Weights of a small mixture-of-experts language model, trained from scratch on English Wikipedia: 42.5M parameters, 3139 steps.
Below are experts of layer 5 (counted from 0) of a mixture-of-experts language model. Rows are named router (the router's row for the expert) and show model dimensions 0-255. Each number is 500 + 25 x the weight over its row's rms, rounded and kept within 0 to 999. Numbers have three digits each.
After each expert's rows: "comes after" lists some tokens at least twice as common just before its tokens as in all text. This comes from a sample of Wikipedia text that the model never trained on. Tokens count by the router's weight.

# expert 35
router:529496493548520505509526560486454495465493499514541481484494483495502529503496485494511420484446506483481483521495499514489494514501528512522518482489499493498505519454476501509506537491500436500488443498553485459464517471518542533464527510576513534460534521473509460482508460548504500495495507500487481513508527508537513487490531528481483462506500511503481526513472540494523505508486472518534522503430482540481434524494503534474533472529525533469477528516498490504509468506507497519465524494500508477482506494485497478507481506511530504489494495518478503517475549487477500552471489512462479467504530554490528475511466510473489536505512497471494456499523500499480542450486496468486506541496491503450516496486529535495455519499479537480469529478523476486515522477497490
comes after: " of", " a", " as", " is", ".", " with"

# expert 8
router:512473503510507507517517505448492495480509478510478452494519480460483493533546519488519462520523488514477510495491511550477474497502547496482484529543504502470494520490443498495502481457494469511494451503524506456468501447518505512479504531529512552516495509467501501554525490503498472497482545513509484502537496471510452514482494533487498501499520521527489495525501563475531544499498491477493500483523531507466468556505508513498507522541501459504472523546503499534485462515542504501462453479506498459456547478503512513579503502490535521471468476500538514482464525493472456500492492517493447501543534501525510460497479508544501529488502517461523472489501524492510490476487505493479516521506473518498541534479499542504496491550470537499495516451515459489512465472499481
comes after: " (", " s", " un", " S", " \"", "-"

# expert 44
router:510515458506553515510512473454513482476501508518499488476538466493463500537492498464496467510477527500485475523496514540481528506494549478509544521517525443493498489458489500510558555479494446525498485535510489508471497492524560520450506505513534518487499505493481513520529481499461459490498514522476477466528549503498490495474479502486463520501528533531486540497461543483488520521483508493508520517497555519454491503517479521482536495536521486465486482502486473509518494499550479473464496507499503468477521467468506463539466512461515510477486513504534524508468547480486476498521484571506480476505522515525515487513471565479499488496480477468519501496534484475539514505514541465492506528484452481521546513521518504501476514481488536494502529458522482485544486476461493
comes after: " \"", " the", " a", " The", "'s", "-"

# expert 0
router:542481492556501512503511541480463479464476528509544436495519502484501528533517497473516491509476463490463513543494505501486513501523489483524500519503546456469469537497494482501530553502507511512500514509525499458494522491526548548472507513575516523433525504532506481471491485548489462501514495536450496507502537526511507495463522527481496475506501487515450509489493508492499487511485469502504542474437482556480472523500502508485499491538535499511511516521502492498498487508495473541501514463475505518481492471473496476496474489504547492482470482524489474522506520445465509551500485527461503472514516562503499479513454495469466531513495478461498493514545510470491526490477509486492493558473475495444520524482532541462494499503493527483491533481521485510517504473524502
comes after: " of", " in", " for", " to", " at", " on"

# expert 52
router:521489514568516508509510590499480486503483496474510492482515486476465495495521525493533481483449449506468476529551470513483472487520521482497514497534512509515526521472478507514493496495484513525427479545523493477490532496507513528440498513530560549478521506521513486480509487508466497494465517513468456486475523513494532508506489507472494483562537513552495529497473496430501528524476473480499502489507520524489456536510461537493501513542520501475508495491496525498511496489521462526500510520456450501493499484477572482483499563501543513484486527501526503483490538508483442549507475537482521496525540478500504504500485517478488500517487475486540479500494515512495550511481530504479512508481510483463479495495522501494462542518486485517486518513504486507503485482475457
comes after: "1", " ", "9", "2", "0", " |"

# expert 62
router:518502479495575521527517572482490501481463508506516488475529489512498524518510517447541521500436492484476497530502489521495456506498525472511532508535509502523460503480500481504518492506550503479460498483511459497477466480526504512490495506542544522441523486513536489498487441507451521493479538498475506482508537540479483480496494499487520526549545520536465540503492543495492484490500482461521489494470508535490486551506457512480522466512532509508507548523489509505544495483494471509463517506474482489497511476484534468467462500470490495485477485509511539516488522495466464525467468529497495481528524520510515473548497507477470475540507477467516512442537497489513510477490499504477498524491496476507548511486513475464450523466472490500520555491535492462519516502517469
comes after: " |", ",", ":", " the", "|", ";"

# expert 36
router:538497490529490523511533537485471476460464511513541440494506487477492513540512528493555455484468475507491471530504527514493518506503495493538525512504545471490498527502496496489542527504522464528503497484529484507525558473541516538491505509512544519519522487485495494465503491525465474505504491534483515514511529520517473493464519514466521486502509482533475508489472510497508506507481474498521535470435478572478470489494488506483533471514509514556499520506477463497515488490515459508456512485500512493468512503494519507487442526479539503503471477529491514512502509470481509555538478546449488487504522557498520478516461509468486541516479479486497473489531500444495525459449498465502495535495457479477524494497571548453446492512502523507480505496501499489512508495496491
comes after: " of", " in", " the", " on", " to", " at"

# expert 6
router:526492514504560505506513524438495480501525532521489476474506467472487556554541563476532481509495506485496491523502512520498484508485517473506533495517507495522480484475467518494503507452510457521484487490548479487495499450527497506516513492492490548491517523504481475521504466515479518516527519523497474495535536533553541484505474535491501522512510484526477514503499534489451521511474473483524502537511494524469479505494483532473498475521529453530497526531487479496531459533504471504494524484491504463491530496496508500520487484482490516494434488510558544500482500487517470483489478505493474477476529490514529465547482538500474492534498474466512464459489527460538546453498515464453543491479476489510549479457509525476481543502508509487513494458553493507537482482468482
comes after: ".", ".\n\n", ",", "-", " (", " \""

# expert 38
router:526473510519506532535481495460474503503503546488463497499517482489511506530504506474516482500476502490498483507498508540480494520522534447506510496483484477492467509452506507500514527494523465544489501525517500511465511470540503502445491494507510514494543557446485487506538437530490512487494497506494471464456549520519499490503519560480502491536488507507464540517459544505476522519484461485516471520479517538457487536522466572448548480498525475533507502502518480522502521491504488514473521501498486485494521483499515463499479526482531495511453505497536494526502559470487486510527445527459465491488515538528534463537481520486499514522460465476491481487537514490516511477505517491480486502468500461502508477493517501451487543533473518445526545497540490513490515472510479
comes after: " |", ",", "-", " by", " the", " and"

# expert 20
router:495500479494528504498531498452491498456495530551489509489526464511450518519518544437508435535512515487472500528490507546499489531507525485489543536518486500527506503474506494514517494471515467527474481521514496491500497452514519512494504480498498548508521515490493476552510490509480488491490537518497472492509548507532496484472488514460482512516542509495456520527506524483495531525491485480497533521515548492486502526504483498479523503536509473488476533514453480528514500525549492479480479501477482475474576513484500489485503466494509520477457483486543528492471509509514457481460497544513465489500542492541539493535473565516498466504482507467513464428498552480492511524475514491474493506484520513496548519473506495513531518509479546449489528495546467464512505481491470
comes after: " to", " was", " and", " a", " is", " be"

# expert 12
router:547451471537506505514519519491458472444498496535522465468511467495489548541511515489532451489476453531488438514527499522449490491514512475544527506486506515499492493475470522501504512475504481507501498502499484465458529457529542502482523506492500529497528494528525489516499462507499515511514511526506464539505510544532491535490497550482475451507515486517467500515500505490490497495507475488518548495470532511451482509521460524513522491509525492491488491518470489500506517493495466541474530485483499502494549484485509467539487513509518496478459493538521512523453499517478501536488486503477493502533511505512513452486463490459479532512499461509493452492556539483514531433491524481470523491506495512480572514458526541480489499552476538482501516466524476468511466497485499
comes after: ",", ".", " and", " as", " with", " was"

# expert 28
router:515486505517529507501504533427493476509513504507482496490520467469492522507496491470502443525472473472453521521477511529496513509505509480481510518554511458476458479485498472501527566484510493521483474501512519492477508480548526500490509528564493506469528547479486501507516514538461424481480513502461501517490501512533513482468525521469539501507516540515474506510461554505486516551502509485515502521496492528479503495522506526488529490501526492490504488514516531505497477472505489482510486507472507459438497465495495493550462491472546530479501515511523502537474491467494479490501490507488492455467570548574495493520500531506499497523493476492506476447535481493514510495457528460493512510465478523471516494480517542472504526540483543509556496515500493515511523490475467
comes after: "==", "-", "1", "2", "|", "==="

# expert 31
router:511490498506493515507482534461477478459519524523515503481499484497514536516538507480503493497486513484494468527503505524456517505496519501533535519514535487498498545471468505523517526510492450503474486494541459471439507493547510530507494517534516517489520531484522480486545495517498475529505492493469509511502545499544497489487499553444522471514515529534489518523479511471479532517492456486511519516445512552506477465508500569481510462526474473487481532494461440508534447520522507507495509485490500485465518489471519479528480501510495552494420492515515532489487492520467512533477491513479491491482538544480508473569472512490493489479500471481527484490515487445533535460472507462501514529510495476485540519481542530490475518499479543475513501480495500492532499458485505
comes after: ".", " of", " the", " that", " with", " for"

# expert 19
router:526498513534520486524505496495506499525514532503481472476523479475470506510510554512511505504453471536482480471498497502493521516543526504478509505589538494494540496520499504502542558476505444500477509494517485500492541486536475514470479512562515525475507519504518492494516491500521530538516531506535485512437499505536514518509478530466470495516495512533508532479451534474487515543502494485520504535520533511459481563537511511477530487516514474523495483545498484538501447511501493517476494493498501469493507440445499483535522523451504496494454478520550505506449508464488485484498468501509464488520523522493514460504482485466477526531490469473505502487530486479500537523492549450460518512478458481482524504494507470471479504521496500462518496480514504485503463476504466
comes after: " L", " K", " B", " D", " G", " "